python train.py --num_hidden_layers=10 --router_logit_norm=1.0 --init_std_router=0.0107 --vocab_size=13250 --tie_word_embeddings=false --train_tokens=800100000
Below are experts of layer 5 (counted from 0) of a mixture-of-experts language model. Rows are named router (the router's row for the expert), down (a neuron's output weights, with its number) and show model dimensions 0-31. Each number is 128 + 24 x the weight over its row's rms, rounded and kept within 0 to 255. Numbers have three digits each.
After each expert's rows: a language model's description of what the expert responds to. This comes from a sample of Wikipedia text that the model never trained on.

# expert 10
router:126185147098117157140133158127071134135165132108155105131096109139144130160134153159107178117133
down0:157119130092111128153130113108120109150158114157094110133125124117160116092132119129140142160169
down1:148169114159135128109115134119132126144139143115157119152126146147115132088119073143145123114100
down2:119079158157143151109172138138134127113133112105147159105101140173128156135159131093116134112128
down3:166155160133083135155077139145143098160136120133126103147112124109112100114116073142134193131100
Table cell separators in results and track-listing tables, plus "is" after a bold title in opening sentences, e.g. "Pušenci (/sl/) is".

# expert 25
router:157119110087058125122151124081095100114118105114101109110111095165123118144101115164161088129133
down0:043085128121127150104094135086163112146108123114133145137124113174133105127096126116128151160142
down1:120143105121103157081102150155135120103102122100191161126124125099134137129130100140158186135147
down2:160163138128163136160139127169105100158093139118091083152120109137112167166133151147142112132112
down3:101124131166109093126144115120143075123160082138130115140117135132152142145124087132137114146125
Conjunctions and connectors between names or phrases, like and, or, &, featuring, of, and slashes, as in Brennan and Dave Chappelle.

# expert 37
router:097141127070106127082127116127161140138138149133091085134116108162123143097101139144117110121130
down0:117144166151160122136172150111110151146175111139133114114115138142104142156125114117134144141112
down1:123145174160181149176122135151143130167123132145125140139127151093157136101165097123130115097109
down2:112119144109140103115108132102138119115130099151146145119131153098133130138137081146174162164145
down3:108134122128107123089128142152119119140157126100168123117146125115132140098119124122119116154109
Word beginnings inside quotations, song titles and episode lists, like s, t, m, St, Sh, as in "I'm here".

# expert 26
router:140187153164138081132131121096132133139160108135138112144152133124115090123155143125118136132094
down0:088140092167139161117093141130126117131133132100131098100132091131119099127099099127124134137141
down1:117153133152111107141109130120120133121110127129149109098144102159050095088144125133062127149075
down2:157169160148149118094123123109134139162140119119186118114116136148105166121138127162108104089161
down3:113150139087118144122116132107145146146142145134143122139128152119127150108077121084089108168146
Short noun or verb stems after a or the, often taking -ing or -ed, e.g. mock, mourn, vote, train, number.

# expert 53
router:160124144111111126105131174150087100143105155135152163089170115130174153147095081133121091114105
down0:175112111159112146134126144145100128109138122129147178156157128101131120141161168124081109132133
down1:113110162103102128126091098133151147156184157149141104081108131102125127103091147153140142157113
down2:147121109086138130129121118157156095124161167144091133168114122108122102138142180114164134119104
down3:095116127122136105133145149096064141147105079142117167098088127137101193113115087139113122170094
Prepositions and articles in institution and job titles, like of in Institute of, Professor of, for in Secretary for, plus political, social.

# expert 52
router:130176118138138174131185148117102127122136147125094174147129139154098117163142136148102190121160
down0:135111168120146112098125101154134079133140107136132116160143113125140135142132103095140126129085
down1:133173199134138110134119125124142122159116142137121122148132080150118102125128115173149107123130
down2:111142138138161172146147132126131112124129127177119102132107127084142136109098096140082159180138
down3:099148101136136144144091171180144118154150126124104167137124129103120149130174150113093126112163
Pipe separators starting rows or before headers in election, sports and club tables, plus semicolons and colons in lists, e.g. "| Votes".

# expert 22
router:119159156082105142139134112124078093156155130133107142086108125155175125153169125147095118123115
down0:174164107136151141122117188151148135130147145119112166131122115185126142130069161140159142139167
down1:105148148109124125116137079140130138115110087103103124138116155178152151117185172130141100131145
down2:139143190087130151145168136138117084148103160116174131177086109115156100157157104135127154086099
down3:126110163123114116155157125102112092143132142150088141134113132140099099153151142125108120129179
Commas and connectives like as, in, where, became, until after a place, county or university name, e.g. "New York, U.S.", "with Berdyev as".

# expert 60
router:112128096128115175113126108101124151123124150091114141112166157110101120088142127113116134164121
down0:142100096145151110093094088121132112179102138145115118122106128075130178166146125064125103101159
down1:124144082165098121127123121089152132114106114098162152105134107092113127137134123118144139090093
down2:103113180099123172117117107114150098145165150123125154180155150160117110134127134088160146156124
down3:117090174143133120107139141132143149118142157122153104136132140132147103125113130126139150132121
Middle or final pieces of names and unusual words, such as Rot-ter-dam, Cot-ter, Rein-inger, anch-or, Del-iber-ate.

# expert 1
router:134091093158127116121115128171128149134149151123139152146109134147131140147124135143151106113132
down0:085135111128093105139112121075111139135071097166162112123122148130163173128072166135083145097137
down1:094114146170110111112123145132138099168117079100140131157128113124134139129095141162091135089098
down2:185147109099126092145100175149129136132123122134153145128115163121155126149104156138096126124170
down3:089163129077138167106142152118121079110129134126101113079122148099140125095145112120146150180079
Opening fragments of words and names, often capitals or acronyms after hyphens, parentheses or line starts, like GURTs, ECHA, CT, co, dis.

# expert 45
router:117094146162137124101116138136098112125146093118122132105150125121126130098126107107123099113103
down0:093119109094090077129103114137082134195120133148122109132087075201132099142169139110111135131119
down1:100138137116130139152115124107105119128118120113135130140142117156122160111137125135153125119144
down2:077193155137133090127129143144129116168125123082162176121130112145132137134131147102115119178120
down3:115149137108127119149149108116132129169133137130115090119126154099091145116125115094120074132155
Prepositions after a noun or verb that start a complement, mostly of, such as season of, evidence of, including, between, against.

# expert 8
router:113091086140113077151136102126127087161140128167091148121121099168112129138124146094154096110112
down0:134146134136129086131116134136112145179153182128102092164102133109141188131105128132115114137113
down1:146115127111140126109158116118132141145139124167158158130122139133126143099115122130119123117169
down2:159174151124091161102140141106197136139153125158109170127129135093145134143152120116082144108106
down3:116128147127113132080124112152164147092105122160118132106124127120157101092129096149137147194151
Forms of be (was, is, were, been) after a subject, plus commas and periods ending clauses, e.g. it was announced.

# expert 36
router:156121150113145116132142120098124140159143147155167141107123134123130158145155128108142145122121
down0:123153101121159142177168089139151158131135153112151132154163145140085139090142098130112081123132
down1:151126180127143130166130134139148121100167128129095115129111088097129098093155129143134118132118
down2:150100113119112116124099135101121130127150147140089132107094109170124136112130080127109113163142
down3:127134118088073109089178100149151080120099106106130138118105150092152087174106118131154109151121
Inner fragments of words split mid-word and raw byte pieces of Chinese/Japanese characters, such as flyw-he-els, menst-ru-al, 観.

# expert 19
router:111144115158145158166123115148114135102110085137128158085118105148149143166131142148105155156109
down0:102146150168120174103143124112142158114139168085127092122123139092080152109171138120153124143092
down1:137147124139135144139148084099127167112137115118114135142128121153166149107120109109123150116117
down2:132178166116144138067124125076095147129165157131097133141134116155129145173143113107150136172125
down3:156106118163109114133119131147148132196154128102141180100138111111104118108131117133127171114112
Closing parentheses, semicolons, quotes and table pipe separators ending cells or entries, as in register numbers (#69000075) and medal tables.